{
  "d_shared_expert": 0,
  "routed_scale": 8.0,
  "batch_tokens": [65536, 131072, 196608],
  "max_steps": 3989
}
Below are experts of layer 8 (counted from 0) of a mixture-of-experts language model. Rows are named router (the router's row for the expert), down (a neuron's output weights, with its number) and show model dimensions 0-191. Each number is 128 + 24 x the weight over its row's rms, rounded and kept within 0 to 255. Numbers have three digits each.
After each expert's rows: "comes before" lists some tokens at least twice as common just after its tokens as in all text. This comes from a sample of Wikipedia text that the model never trained on. Tokens count by the router's weight.

# expert 78
router:107104095137126107099134121140132157087124144136097153092144095159143149092138063162083143095152131101106150155110111139128113096126145158157135134092142148090105154105169110117122102153115137133102156110118160156125104101099141131169134167140172120136125134096104135097120147154121104168099131095152116134138110106153113153094140103097099168124144101094112149152108108154097132165161126133077162133120117108101109174103154082150150111118140161105158085101102111168124121178142151102105145117135115121124128142168100123151136096110156127150099143101107148121140110150107151136
down0:141121121142136160078136122131093115114103107133105120144077102104148155149141119128141120107109127159159117142132116144102069103161134132124130164166122133113143118149147143141166139118110122143150145142111131105107071107117125190128099129109117118107134082133114117108086099112121132093149129093164124136128138077153165156125116141144137141141137119156154129114137131126152111117164149177176158103112169098155169138091130147165136109104107143131125107180118133144134094072166136152132108144074093136154131107165106138175100150120097189142141151161121167163114130108142132131
down1:164090135167111142139108112164151108132083101132164140129105154145121115119110135062126111098106106106152107164140146098103162090139113107162101104153105152120133094110109131129099132134090132093097078129137107112156157069147142148100093123132090140123134108122098177139161110131100133139105113097166170128121116136116133134105118188089125122170134140162124106134137145083125128139130112100152095179131161127127122125132146117127110152109170137117116105115092147120140104127166105127120078115127090114111137135134088115124106111101116134171123130184154082112119100117147094147
down2:129165119105113144157108129160147118146110135188155138113143155118184139094134136123129140115132165118121137137123134141185101110170116102159133094151127122100115142157110126136165109134109107091147130170102141119144075107082092135132133175118127139161144154163121128156108131148122120117185143120115101136104084099161120140135111126138088115118128144114140102104122135137144159143115146152137126132138089122129122141137077128122127082125098077108153151119175118145127107105097083139138134104136109150093183119108140178178123111189121167157158131122128115120147093122161126083
down3:175085134107130139147158130122118123141151114151122156141084146141134111152088147130142137146133181161152176142096126148167115120118188105140112146103098129131146129094153086109128108131129121131116126098144085109110129088161102161152171141164155165099129095133154124154175135149133111117104100094141125102120146198166107070110087090134089140146138110140112118129166127153133149126165138136093141114111146121145129131134087120112111120150102141114155119134094116119103159121108103114156120121092159134088116160115101127133151120155129143139195122135117121093118160165139142152
comes before: ",", ".", " of", " in", " and", ".\n\n"

# expert 115
router:113110104151135099103135132128137159081111148145116140087139089145127153100147073165079142093147124118102158140103118148131123099116131150152146131089158155086112147101163092125116093150128155125090156109116168140118111090117134142170128169130187119130108138103094134093116135155125116152105134093136102138132127105157119173078145097120107173129142108097105131136097108136087132158166101131086162135138110106121119169099148084150153107135133171112161076097112136160126130169141149095102141111134112116124111132164111127130132097116159119151115130102100157144122099148117133139
down0:110138120129122132168136103118081105117145123122120136122140128135103165095110127085129102179096156078160121106152174149102170128132179132117132145150136106128140171113117140152131081169146119131139115147091102149125161145110101125081156145141101144140157137159119157111124132142134125142135123112104115109111147109104105157064125120163171080122111137132169122121161103104133138122144130113123123169132106145077148137124091134144112139150180063139097162149142138118181134104086137077134117091149139128170129123141158117152127104147135132118084154122134140099092149111115120096
down1:106129131109117141140124142145145115134099156096147119131123096104187120140133095095109120141116138120133125124133149128136145052116120119152135139102100118145111129124123161147159107117111087113137102134125082095137115112111109114139122121142127089141085166126122141088100100114153112173129145149121170112147157120091131109144130079115130107101142082123116175114057171122155185108105135124079148120122146176080090144124140104092124110157159101130145133134146163123163127120158128139116159162103128125137095137087158117148086133112113091090104123166109118139116120163125081094
down2:119157096113119145151111147109145147112102110113151116150115091121097132126132133111120099115115149141113107122120092117127107132115120129132156155143103143168138152126161115109139129126126106125155112135141140143115083074158124095146125109065164139115112103136105153130110130145155133095078120160106140151112138185131131069138152139135147127096107126153120171160172172165117065113113165144058150112093165112141138106153135107087112082142140122107137126122128126090098116120144118161117115117127072075143129137144123094144130119105123117097094117151167102064127139131085137138
down3:095102142164110139130179128145126129117110181119123102125159156096151145129135122118122108128115151126108129100142114148154130137139130124145145140142123154106190128138105139163074098191116097163116136106130096126149128175120142135149164144123161188189137119123136133088133152125132116143112141131135163098092139074160102145102113117124168111133134134094156105155115082112120142114073089142149147108150163165136131106105171132109119157134129116129104100129119110141155121094106143141157160143137144138155113155119134149173112154072099124097138170112109153113095122161108157115
comes before: " to", " |", ".", "–", "-", " as"

# expert 77
router:094094152161142111106158136106095149112117135165132118102111097154126120096097175099125139158154090147145145108115110103095108102124119159110172134103151108166159156138107123163152110131162106116109160140136126156116149139106088082097108119127110105123141109170122120118177138138147138127175134136139142136132138108152141135142119149095108146128135174172126138119136099123151156105098126128123090170063108173151089135100164132119157121149138116123145186122175099095102139113111121125132095116126147155092130122090166104069112145156106111127104122097111147094140137147129149096
down0:158138112127101102114146129116123158117150114108156142133110121102130096074148183109117089092134177125131092135102150124089120151166119127114111127087158084139112123162125155153138087166147134124069143138152130154158135135125095141141135150150140125124148123117155091202120120103141159113152117115120131110105119148102121151127113119129139128150145131132094143106158154152126169140163076096114090118138104120128157123131167082091062122135087111156128127124103150135129160171152158075090144159148110135101134147151130131115099129140135091148173126123151101124107090135114129146
down1:137150120099118153123135122137125153111132123132107088175177159146165126119128137106113102130109106155132100113146153128161114131174144179095145183130155114114125115138124123171168138170145121099130125091121115140131160149084127142183144193115155106137079143126135120114109153153169139124159117074115146150095086140145107105144153108110092136110143121112131128183113104107128137101104151123151139112128128099141139128113145152143146106120094149179088150122080126110131099127157150143099132093127099161129101144181148143098125140145137157088134143125153157129146145073135103121
down2:137117107151092116089155156133060114087119104116123126136117127154137126128103160103159104123168123140136126139125155172124104103131119122111124128104172154135127169119130107142108155166126099162127097136133115114161144132177113154120120148115142177126146145159144138123095106120104130132107168170123111146137166152129114145152125127098153094098108091113101111123106130138134123138108090173063111130122118158104124133121127151125126169132155149116086185107100114108116149113136136104112152189129136118169116164122151145084151134112119140159083153194080122121116119093163155131
down3:123144133166123130114133121138122100181087134153126073116125093124129065119140136181103131102134100116164151107124098137135149139133134134110092126075156131200133127150134139119134137105107148112156124121114125110100114133123123176151134125091157106141102095129123164081108132180148118115143149125141137122177142143142096115174087102149118147125155123123099125149141104072095143129124177132118130170183107113119119073138161157123115104138155093121094126137128161163132106146114125139092135097149147119162149114092140097104137128147140136154156151123096174123105131120092123147
comes before: "=", "1", "-", "2", "3", "Personal"

# expert 100
router:107105103118161110087105138121151132103153109096158168147118162150121150138126160114117167114102193158120087110127121127111133108136117135146122104107158134160121141109120099134124113108152137090151131153134124106100119091124141135112139130140171098098116087147118098124151093158116109151158108139177178129136140132093105125142131095164149159149121123172097099141170122090134129108138159145158095177110153080114134146162154143071142112116068106104116142118145148147104139104125147101145146114137093154115147098114121128119149122108150074121166141129162158117153094115117122077
down0:152131126132130085165157103058159135127139172097177129129127112155117136131097117138125134140128141100157145138131120122162133133127151149099135110129131125138144123151092133078099136131097138131087096149160164120166129116155133141164133080121173155139169141093130166161112084079156099145140069137134107142101094129093141167147115131109125143131186121127137103134080091126133096170133151151124102152117118086154129135080171089138126143140123128108117119118113164130133155109143142149160114106142083131084142119159081103165132123151149128118123106156164120123113121134133150146
down1:119080079117135129130170124108156137183128132127136114106141146139089104079111124106109103138149125146110120095091111133145100112134153149118108126138099139174113117133134075114093143129138121132101131222132119137118153106155138133138137102140112153091085151151108136107116128129144152163114101120162141127148139147151131045115145054109104144109124128119103136149105099136118107127090153117145116146136162124127116140137112122085149128143115103167106069095066115137138089134107110090140145097122123133136165129139128125165101140122114175116103115150128135132120138152104135165
down2:157112144084158128129159120111116128135192133108140128141126176122139122137101150137104112131108123100108111177104058124106122123083168124121131119139113147120132147113150128132145121120169110135139158124150102190191110127150143150113128133146126141107143082099125150118132170128166077107117121085174121131131103125130115100160109114132076159081136104194111135138130147094119110132112110119156111143144156077087116142110123096133126121127092145101086120114120107145161156148119129087099091160111106141115156068145136127136128117074134139115118136133140146115105121143130118160
down3:144112153142132151084120087111136114079122148133149196149184120098142114082089100141114142181137114140085115120166145125143120117110146160160118148177155136154104087109158076084156133134159126125117105148152137107127137141162112112096160184119152132150130073149123129158145115139115151150130113107176131139152118134153170118140112107134153105134150108111106107127110133136134122133113116145111118091079130114104123158107124128104079127103126150141117152117170082141123109168161102086143122102150100155145149131129125139142080115096162113130145120124129164136105131147105106114
comes before: " ", " \"", " Democratic", " Republican", " DF", " MF"

# expert 36
router:096130138150114103152115083137147172121110106141160109163127133147165135114135140150140171114100120109121123155091130172157127092135124163138123130123113159161097111143156113108115128162107151163126130141108160163123106107090175121173107137110170091092101129102136141088135135145110072130098131092142121154109117110142123096148130119108082107147173156104120154186139146145134136163159129163114180133139159133124127121101137104151092114102111114127125126131120127130150169147171141136103165124120073115141160117156111113132131119101105118168155157165083106087137128160153159125
down6:118193137155135158140115125125104086123115131162166130138160137136103107121051125090115137160118152136157175128133172145149091104145161125157125139127156085122120155114178158108132099136175128112124104120092098154117137141104107147163122129134161101114134169119127119099100169122138113097090101122107138115123131141133149121140121079104139130144105168130127123148123114116136168099114114106130103119122117125159101139077152136158116178104137130132160156125137124143069164171110147156104119094156118133116149152137126116116095115156090099162117134122174136159132185125150125106
down7:165132150125114160166119141152146152142144167091156113100095136106159176115144093123122150130125121052107139143114174119105110123121108158107115132119173123116103126159138146112090152137089073159116120143110155116070143113163144127154107135136120091100148070124138154129152095116108125112093151083149136163086132153171137105102155092119121110092127122106154145132112137094124163144146113147159130133149150101101146161097136106126117127124102118161172121131108107115154151150107144156082140098110123155148156121089136093140136136103145134145135120149167095095123129129142167115
down8:131136121131146139125151153170102166097135115110153103104108101166123105125101101144138132106103094113173097119137153134136148126156125128114160137126134174110150158116097141147105102131125165124149118128133118109155166115154138147146095141100132110132132108134129114162121096077105163135151139110094086135122153126123117083117143111162137186138183113124145158107129122125114143110123083154134132083123098153107089172103112148158114151131109143181150129155129111148106129144172066140158134120132103063128139137116112143139153161109104162113149149145160068142113123077170144100
down9:142092088121153155123165181139147154118132112091154119130113121112147075127100140144113140123115076123108155147113112100108133115163095152153118116134098137120110134098128126140104173133155130143120137102110071095074127089133128084101126170158159138166117079084100118118115157074109125137132120126116120120121152111087150116100154168097145087155148099167107122107123125112136130118129106112135142133141125130155141124109114147101136162127132167096174099133179095116113133097143137121138131169084135094162157141124173111166173144123135119167139139135149108107111113127096156138
comes before: " ", ",", " –", " century", " Night", " Olympics"

# expert 76
router:104124128138154120096090138094099124099116095143101164131083149116120127092097140113101149145137141133154102153095145134127116126089130075109131109140150155159162125115078089156152109156150139115149122141117131131119166130156163136107107088158147128107127112109163106117167128124137115133140151171141170159117114098133165129172154136129164159121119119174104081106134114101174095110123151140133112156090106124147087108144131197076139099122102135137147169162142149125115125077139109124135146157094107152094173112106131159118136138148119107110124131115156167126107153090102125131
down0:151103117119130130099099150127101142069108129155185119097105103179119137130116126112098169107117122126107122130119106137107142075166114076113178123154162182116125108119126106123142095120144104128134112118193152130147111094092106128119147131133167158105142157118170099152136123144131131132070172128157159123104145113130176121148148137142142141092124164088130080144158116128191166104141103134151118146128097131127104125110158146125128124124096129098133127098119112112121108153146125144108118153097124153149148115127119149110129133118111171124097142131153118172156171121188115130
down1:097126181100136147128105133111148107172121120122151142130140172105102126113102108155099124141130132140112166148118120168084085101127136184150196139102135116111127119160090160096121175146122085121121144161120120112132126139121139138120154110170120132094089112116142149160110098130141110156155172110125129121151148156135086103116135144145120112153140170155091130120133123140125139130141150150099133111132088126073134172102121146170123107121157148088108127104136138118179163134141122159172135128141147122093126157171125119127140100119122115112131113171062155188130101121127153130
down2:151123093164157075096123132111103159141094151164106203142132119141100095147105088126129111159138130133093122142103126083118124108153101128110114092107111117128092155120126144119080121138085134152103158157109163090146109114104126108134130084143129123061143111151115124141148151131130156142144151153142171140161132165096098139102154086095146161147147144124139153170149131131118109098134152107112135109162147130122162149148152081087149133137087119167136175138112148148160116161123134148101110123177103117108128129155113110154081131119123124131140150112105133124101140128104156102
down3:105142090161111126119122141117116141109139107105131162087097097080167142126126160123147111119123116150110101131108110095103160102074116128125107095148138119180159147116146100083152061157154180123095119130147093147109152136142143112137133144127124119130132131092121155107111118117131118147122128149155150096090103144115131123134117150170140113135154141162085128113145105129107102162123101066084128148119134113132135128107139104159111105132106118161147146167114165062133109102147131144096160112044160116139115129121128122133102173121134125119114103120142129156166115112145112077
comes before: " ", " •", " Total", " Country", " Born", " Date"

# expert 46
router:143142147107129102133144136157165060153092141141085092139155122137097160114158104135125116116084134133129115116108118147173121159145117104150101097098090127092069156100141166097126164137097126134146121173120129156119096138135166142129111140118143094126119130101186141081165136098142091139131138116135123079138157139142109118119126151132141085104129129101109179136110160136082120101149107116152080099139142115128105135122135106127133174145138118102162157139096072083141115148168122147127147161131146114148122145162117139107140113103129154102144136143110156186133145133117105121
down3:100091093118108156170070120154188109123108068122186175115124141104126146153139152127122143141088106100118132147127128127124147142123139082166123093165093092105171133115145117132140151131122171152094146116170111107158132104140158110106141142139140122081139117115131111180122117112120099150143137089127146158111147129155124122159162168119141169122106103126143084124122101107122115124120164123092145137152141140123111102141131124126145148120145120149132056128079091139138119153136133105110116135114129143118183146115147121153152141096144082099166146111130168142102109108125160133
down4:205139114142141143158141116116149100108141127106134162158107093133163119135139157114147160157121110106135151116128145079133099123058153101114152084133148144140139132132137144102109118132116141109091084105095125093136142114098153123119141139099132121094091118118129139147150133127170102122131111102150161106123078068100117140079149085131123130132116112129122142114104178106139149153134154119169065116123174136149139137119128173112132136104145162109088117118183115149121108128134148132118137154143145163171186111116132113133163127152128124124107160090117145115143118113102100086
down5:112127077144093149145088086081078131147161138159135102123148139127125098115082180098158155098140090124076159143122108134115107152089111159137142155147101158117141094129112119123120125119127087148150112136108177130149149107110128115153131145161122117114112147104096104174143118142092150155074076131139142142139120126123128128115113099118110124144089139138133090109201117111137130169138108140107147151141097137116161131142139123121132132138156130118123207120136162129121130130131093112146147127156118083148114092126135129167120142177123118149079138155148112114086147134135146124
down6:144107196105061118085140099128121154115108126097108094151109091151138104089131149080114110158104121137114105118101119106122133115130150127143143153151144106089111135109170138123130107143119118132124190149121152140100116114110123118096096179104194116134096125150096139107109164145145087115129092127115084077112101100149132113111197143131107110138137103152136158160147142114118119131119118143151162178134140147091139114145129095149171143116106113090118136105150110162125120127157140157163096097173147151125122162120155118124146129090122161134133102111139131113131130106115122134
comes before: " of", ",", " and", " in", ".", ".\n\n"

# expert 64
router:158145131124117109166135144110090165095104124165122121148101103137142117121111143066100145084152155086122142154122097096094162163143125157125115148154128116142121124108132084095138103137111117125121076095143122156150151136120117107145111109093107156104135100114161108098136114136132161130165130122148131118138171107135118078184119157131117155095067140108118138137087117154129139098112147131084125147088124120117077122125106156169165121111159140125149168131108133159127130114145109156143125153102154131118128124090175146151103131159086086133147066114118126152107154134139165139
down0:124141121154157126125129120124131109167149111127135138127118147116155123117132098132107101143110121114149121146114126150133106166116138116135131142116138129097141150156171171109157119151160115130127070094151133155119157118086098161134149153134083111102140139103143132111142174126114114142144117099155058146100087150140104139168114107138099135146126129167117171127097109126175155127149152139124092128094054142123134161125147125167114126126084116145157170155141128173151117116111127112128171144083183102111153180115144123091127113091137092080133141086150113111133133117067142120
down1:134107136130114166131149081117102142146149105148123122134112141125098090177131152111136147128170090129130087158122122107114165137077125151100122145149143130165093097131094120137127093116120151160134121142098128155095095096146112153175156107122139121160143084086135151098096125140121155157122128114151160158125122149136142101125151141144154145124149163091089141104120121118166125083142086137132117120118158082130095163180146152142144149142174155081131151170103136159119134099156135065126098109111132097127117131144130115151148131133081149164147162123132141161159150092106112109
down2:168124136105142111136101126138078127101124141098133147146136136154100155114137114138124122114134148127120125151110127137115130108150150104175121116156178122119105126134107115127118166156116101144146141132146111149142104140116107130131103176101130159139158115147162137095168139156100154130158134123098059123142102136150106112119161125168126144108167095144132143147207130154086144130135123120168147124148147139119142131136131153163140119137132118175133141098114075096106113134131110152123113099154147115137141113119092138101101135127094233132092116141140158089170184095136159159
down3:158114150120116158088144112111100116100095094120088118188128168130104131166130127134098136138151141143122132083129111132088126153127134123124085138172120101141119097147162156100162148165128161160127125125144064132162144129143082095093116177100119169134126105112134095139125110112122122093154129165117136156126129131121125109137131130083152101128162076160122132159152115123050154133157162116134130111152132110129124117110144148111089129137140110111156094096151162190132128144110121086154137110138120114155151164144137149148135143151175148102126177141165131138122132105120118123
comes before: "201", "200", "202", " also", "199", "198"

# expert 72
router:111113102152126096102126119140137168093107151131104138094148104154138151106140063165091155095153115110104158155108109157141114094110152138162143134099152143082118145111157106120126094153117139121097148093100153157119117093112143138175129165133185115129116129108108132096113136171120111158109117094147115140141099110162127172104139113117091175113153100102100148148089112149103139164166113131086152130133111115117112163097158077141159112113134169103146079103100120161119119166146153103093142110147129119113130148173118111142140105107148134162100134120108145128127096145113127129
down0:104121146104157181130169139124158121127091110152083122108135124162076148096170102125105161125094129127116165136157156134126102159099105149120096070104133120085130196141123100101150120089135118155151106140145140131105128111133091137136117148113133111100116087130141137172108130113132128130139151143121121108110165090112105154146090090105113179113154108131172121139124134132161104160173135130133101136109121143115105151169105112147108093099151117073149097147138108121132114112147156133116155167098139146128131125125117131094131084136155079118132079125133091170153103123120127102
down1:160114089110141127136147143134134132133121176134130126118131134115129111112111111107113134137176108172102129145163110139159076169181114123126108115158139128121098107072137137099130176121168102125134091084090123145114128131126095096103182117116126145132145105107156138158071127145127115168137112103155089102144094077136135121126139109126110126143157142152119118135122111074120124109141139097143135191121141143095104114154160126139118100131100101148180102134103163103159188113098148130132144147159172174159126139128133128112085107163079146164122127134145130146137120135116121136
down2:121111145115149136102152140143124170149139114165144144140105107137155129153151147127151169100154127134160161138146167143152096108133144124112082093087079141126162137124139128120124155107109106113148113115068139153155129102142100110141132158087180174142114111104149134092136129115115069134176154094090141121107121124105068120121145148157115120141129132125157115094131134131140105124108150146150128094149133163162119151147107164173127145113116143113099172123199103092125112120175120130136140124084136117130143148112122139104100131143068153124116119180142114179132112144117144137
down3:117175178072108146142135152146137131126156097082127136131118130154151110143133100126115158096144142135114231132139106116073115122137151137109121115171126114149107130166159103101114171152144110131106130115113109147146087087119083083107100132125118131120123094134081114125128130100144176116138083087140166142114115140189098142179133176130128145132090127121153112094104113167121130168089118104100110105135109110149130129115131111150123114111113105110137157175134119126100117122114149126122142115096118136153118130099116108159103116110123121143100145144151122152088103113122144129
comes before: "8", " |", "9", "7", "5", "4"

# expert 47
router:136098114126119115103160123145144142088116116132146117094101141141098082092151129128079140144094152153156147133139174106137125120105109121125133119125166156109107147122136095091099091095159163098138157145098132137118129108124136101160095096130142151126105124090131110112121099118176078124116143096173118119112122117124110128094152096123119164093132115115119139131153124136103096103117160144123151178082142123117118147162103117113129101097077138133111116109122148113113159101063150100085157116109069149127154099099076131124107165084109112135132111095141169132141112115162123096
down0:094169134096154137183080158131129077110132083157142124099142148123121140115118144139139132144127113151103136139144143141071096104148149129155161122152146139127123123128137164121104137130138122110124162088134067145126153124077105152102099142115121100087100092119116155117164119122102120127165134084065123130134125185114150103144116133126185128130116148088157146084173127098113108147115137163079089119109120154146107163131116123140094092135145144127132090128159151139135123086127119127107118152157160130157144172121148154116133086150156123129129128150152104124146121150174134128
down1:141110108144083139109157112117099132159125134160116146126108112134110146135123104154152149134110129092115137078100123115107085171153114146115138122122112127154160116150131159129140093109131162132194112104109116138061136140151083135132115095158133110154104121140102094114112108137132164107124115171140157136109103144142105156119138117156127135170155100145105077094145112127111150136137139109124123049146113109097126136137120140142121157135086168121099123146129164194129148069169144130167149103095168149125142126093145130142087122103115124133137149096132164112122143089161114161
down2:114102077108159109097124133111125105144122128129145137149101129137149102093153154120172126110127138163101089109156159127131169117168106153106173168112133185125160085104123153113107115162112113094141111096127171145114083101070154153158121146166126133117134135122145112138139135158132109152093172093115132154150122161132132115149112148140137170069115173143149150113133091116109112128150126103115135114140134128129132097120118118094067147124119119146149119088161126125125150124149153131151107082149072146118152165139122158140120107092133123104119105097128169129162157169107134108
down3:135115128103146116102138130122147164128107147095156136139079125088080060108141134180105119157116147116165130130138156151110129140118146190152129144158135094133110108140144147105117174092115113140120132140135148153095127125108104147129131107215145142137099127175098141067095124127133126121073125139140190132149120184153140133120095147142102114107102105141145092098119129111125172108143116127083145130128134094137097130124103124120166130094131097108138124159121097098141140117116137162124120126152133126121114098182117155128145093154144085121140122122156140131095156105143142146
comes before: " ", " ·", " Score", " Clay", " L", " —"

# expert 33
router:076121124118098123129164098089093113147125117133118133153108087121102110148141137110129138105100154112100145157104137135102094120113092166145106115115132123138119160184118099141112168134103112092126121148109106108129144139127147108147103136104120121076118152120116134081148149125111091160114106108171109151134157157106122114154129140135126119143140182115154112112145111123092128139120117128151168145154174085095086069149103149122104169111122179117128117087174081092142136108136114134144166090115079134148144119188108108103133132147146116157181133116110092134150130151121148128
down1:143121126169115135107102124144055091074128117162163155124142136152089167087106136151130131080153115115110170100140128097123164133131073132116119155144078128158105115121180144120148127148131121129122168106122138127115137119154139142087121120119131103129178154113123175091113105120112127126127164133106133116142127176113077096124116133117118052135126173114086169096095115105112123113150160133106127113107086129120152109126139095137108109136147085088112109155156117131149142097107134160132139122151121140138108118135131141132121129153130130108130156057114161152137119142142153146
down2:105152148144158130128144102097160132184125083123120137107118133111149102127121100130163183090130120138126088148073133102148127152128086129142198175097150115095106127135129135147119114109144127166090145143159120094113100156118143135107140166123137099116074139128142117099138094090118128112116167107112140122120140136113116191143110183140118149115143114139130126114103111102130106109106167104114136154119125112161102177137116137081140180136153118125149133128090106139109092130128143171111108113149137100181107185102126109145135149129083140144168105121114131120153095128131122126
down3:122112131149104130109113152161150083160135153151165110109104159147137099144133082149110117118115126107142094112112141140124108141119111103120114147073093152100104167180185110132160118100127133172166118133127095123101130178143128126129083158121160102121127122169131123125123129158123119141119136129094147146095121105111114113110148178109130138152111145172092107133128110143118096126115128163059124105150126191135142129130140125173058142113079125136174117096086125111156137175156142102121125135156126122102155091106137128105116146107119137130108103123108118150151129090151099117
down4:126165141095150183079130146136125108131119115074104141129127128136138131137142087103117118096088199097127117112100164157164115116171121162127132134122173098160105105089116094121136121178147132100116152140155129115129111136160123137099099120070157122138152086152117100139115147100141090102082138138114159149119119134085125116139123153126140125135124148080158138117142127133115115113138112142149141109111133141091129198088148143109154133161112118147155105111180155162129105113130129104130156137139122144084138111117142159173137104155145128124143079153161132154143128160099101126
comes before: ",", "–", " |", ")\n", "\n", "),"

# expert 127
router:104107129139135118119148155118089146096136125128147117161126107111133094114109196111112146110132119100128156130155099120117164127131101157120117146105124082191148125120145136118156112156153174088103158136104155130146146127140094108126132109143145162103158144151124115126190122150123141106157103179161148141117134128128128136153116103129109154124094173127112112138145112140139158126125172110100089124101105165146079164098164137149161105105130108137153213120162134108107140132160142152142098095106112118113116102085164128113114102164113110135124084142161123101146144137167140156
down1:114125110162109150127135118146140145137094136152133135143091111109085128066144178112136170141084127123155143130125112134120138150138155092158141139119157092096118134137143096146120146120101120137084139126132134139135151107115111098094109130132103118126114100119094135108127078125107147161121133139107117108144159096069142173069132129124165078138104114175130104131129137154111129117133176107131146142108101100130100121122155100127136155107153119164123117130120107128142172167148123167164200146117118157187095142099148122103149115103127127144109152148161102129100092159082136173
down2:141107107129170142126128105152086126095129124134135116123196104130114119151122153116110134112129137127150140192138120123130136100146158151113090100091158101071119137124104165115078111137104090163147154120124132108111101133120174127133164125114103123151140156125131134124104095142100140108125130124151128136124133174159140133183170129153128242099126119101126116118156144141118165145118126131101149099133131126147106116105142166139112124151138136128172118119136084102155071139123122117145129084110149109122118149125137114124156150082080137125097077098146125123124141146135096104
down3:114126128146122100122121128167079088133130178110188114121183123130120107110141120096101165110171130148104153135080100170101160095111114117075109119115164173100135137102123124122120113144161133112152090122116154112130095100177134169092112129150125106134143130165147109126109136145138107140068133125114110127102117113123106100138148102168094115112133090110102113168146132105133115156152138118122101134106145134120090072124121128139166111112118125118143121161123176106137135090062165107146071133134116145113110129136111128111145134133086123098114134124107124162104160127164116148
down4:142115098149171110135123135173136124121128159169107153093104108121127103129127135137115128144080111132149132138141129144146132110124117137123140115142095110127146108133075158171110185130097185135142098154115142122144126104140143111103089083139132127143093109103122126103157177110158171191160133111138137114108137141131132136146096090128115142118165147158080121087136155091135122129128152176147136125142104114118108098132136127199126101143127153149131086185114086129184144141135105103131110124115104114127120135117154119135123138105160089098107099173091144106117126083161148099
comes before: "1", "200", "0", "201", "2", "202"

# expert 98
router:111128073135113102098157103131135163081118127117120182114152099174159132085140084152089158107173149101104145171114107129133113106127153164152133115095138155110110138103166114115127108147099157140079166122108161157125124127119153114172161120125174120134125134107128120123116151158117109160104110095135129132118100122151132153090162107098110146115153131109137145144138124117106136181160135122087175141131102124097095168113159083140128119104120160111153128118104098183129118160154164111121160118156136120119112154167111142149145099104155133151108138103099139130149129150090151126
down0:147183167103092085181073115133137165113117134141120123095140114154136160118119137125127131133126119105164104139163085136100150123126137145122159128130139168100103159132139125145125131121144214130124121162106099107129148119140114143150126108120111107121128159140139144153150128146139122134085123109107115162115126089131157071151137122175096134109097145109117112116125152131083131103113075124107121173106139122128142089125132113085165131194156130129197136160145113143154100121152151142157123109182105123138142145136159176110137151090114130158121125115146132126152119091114105121
down1:100144148099109146165132047117162134161147135105173110133123135150117120096123151149081117136107158145132178148130144165081118153100077180124140148122125112126114163130138136096159136105150166112159151124108114104115100093146106112110116097090120125127117135193148181134128162121154114115116152127095134134137125157116130130137158135113118129116148124111123134160135086126137128085147121116124125135147089128168111096085100098134165116142105096118133111079061141126123106098109175117133150125142107112116114144149095165142129149107104160141102153115107113084113131115092134151
down2:092146132123159153125152141135117154201142143118118135106136123129140150111122113154135114123144134148122170117142101114125124159128167128155102117104107107088143142137138134108154122119131185097132139134087133134130109133131143131125176136106176138115101077146119121048127125122135119162115143131114186096173124114174098158132120118114083135128130158117107091126082122124085119109120105123173126144176101127126130136121148168106151155098140090124105153120095137119149065085110147116123149101104104133142161107123111114132118116110144149110121133121163121114088039131134104113
down3:164123135160131105115106146170085124100169121126110147147146086154100090104095152127114140124142190115159095178094122136149106116128137155104144120114147097101112122148133138136122145170113106136150145139166125090108102155142115101120078136138126075086146143104118110128118172119094127121098109104164168117124142121127146120143118145146142127099105116138148125130081162144098149137134102124155108090137162112088114093127107156116110104139105147108132111166065117124103164117143116136132102182162119142126111127165119127126131108138156143117125186142191155111098160138088128135
comes before: " |", ";", "is", "e", " School", "^{"

# expert 55
router:107108104150114110102133122137124166088118145126106151098143108159147152094140064173085138097150123112102167152110117143124114088113142137160130137112141140100106154104154095113124102146112143128100141110111152151118117099096157129163121167137167104130109132088103138098117155145136102166099117100156125126136107116162104158102136122118095171134136104106103155145100110145086140163162113124091162138123103114122114172105160081147150096128129164108168080107097108170113125159153164098108133102131104117119120130164112134138158097099149118154096138098098159138122096170113135133
down0:110130137154136111139142142098081160110136118141127175100128070110151140093110116084146142091140131130148116143140123130118167107118115117188135148117170220156133152152131099143115149123126142108118100156081135103129139153144205126165123123141149102143118133115137133086108114170105159175099111080143117112103082134160090124126163163113103126141145157102137108134124123109133143090133119129131121156099111110152122151147129133137144163128120135147130128126132122108145149148146145148146095152142113146107120138118153114113139172095114145128102162150106117116074099200131139116
down1:135098136128090170128111156126119120173112097151173120139078138104080153098133094127147104186116118115143102125166157081112119158118148113176162130136159114214137115127148070143153112133131168138158098145142123090143121130112132164155132138130120151108118134169120119131130130091110105103138147132111111180129151114125118129108118124117127138114104118191112136158123115111133134117134121169142136141149123104166096175151125165130092142144139094125133123072089128142164166148142155091157135114143124121090120134159102102134141141109116131164147102108100148110154135146127155141
down2:103137132121140135097100120089106122095112098171124112132142118144114105107115139138132095100135130160176137102100135094119133093134144147161146153171115128106136119107106129151137154105176124090152102150125142129128177122150093136123132159120118121107157066151115094171122176120106143116138110150157149127122128107143164126132131131119146110139107143148089122169153128095100125141091121130144089097133132113174177079171131109092118126080147144159110142161134109141102114103110107132129105149097131111178125170146146099165124119109124096107130112159167152076110128180175128157
down3:103122120123143099133139124147165146113120181112117165094113183124113157129123134129095117099132095106106130149137133147158125136105184144152135150122145174114120086140138105140143123120124103146176138140116171114136137118070094128134135130149108061117139155134124138141087121149105135164127114128129161159119111159054163153140169145157116136104096107136108105132151119136145132147143125128107152150133117170150096112120097170150135092130127143142102182096084125123146113159086130117139127140126172129100177112131119142124105158122168120115116111186099125110101157175138105106
comes before: ".", " |", ",", " to", " of", " in"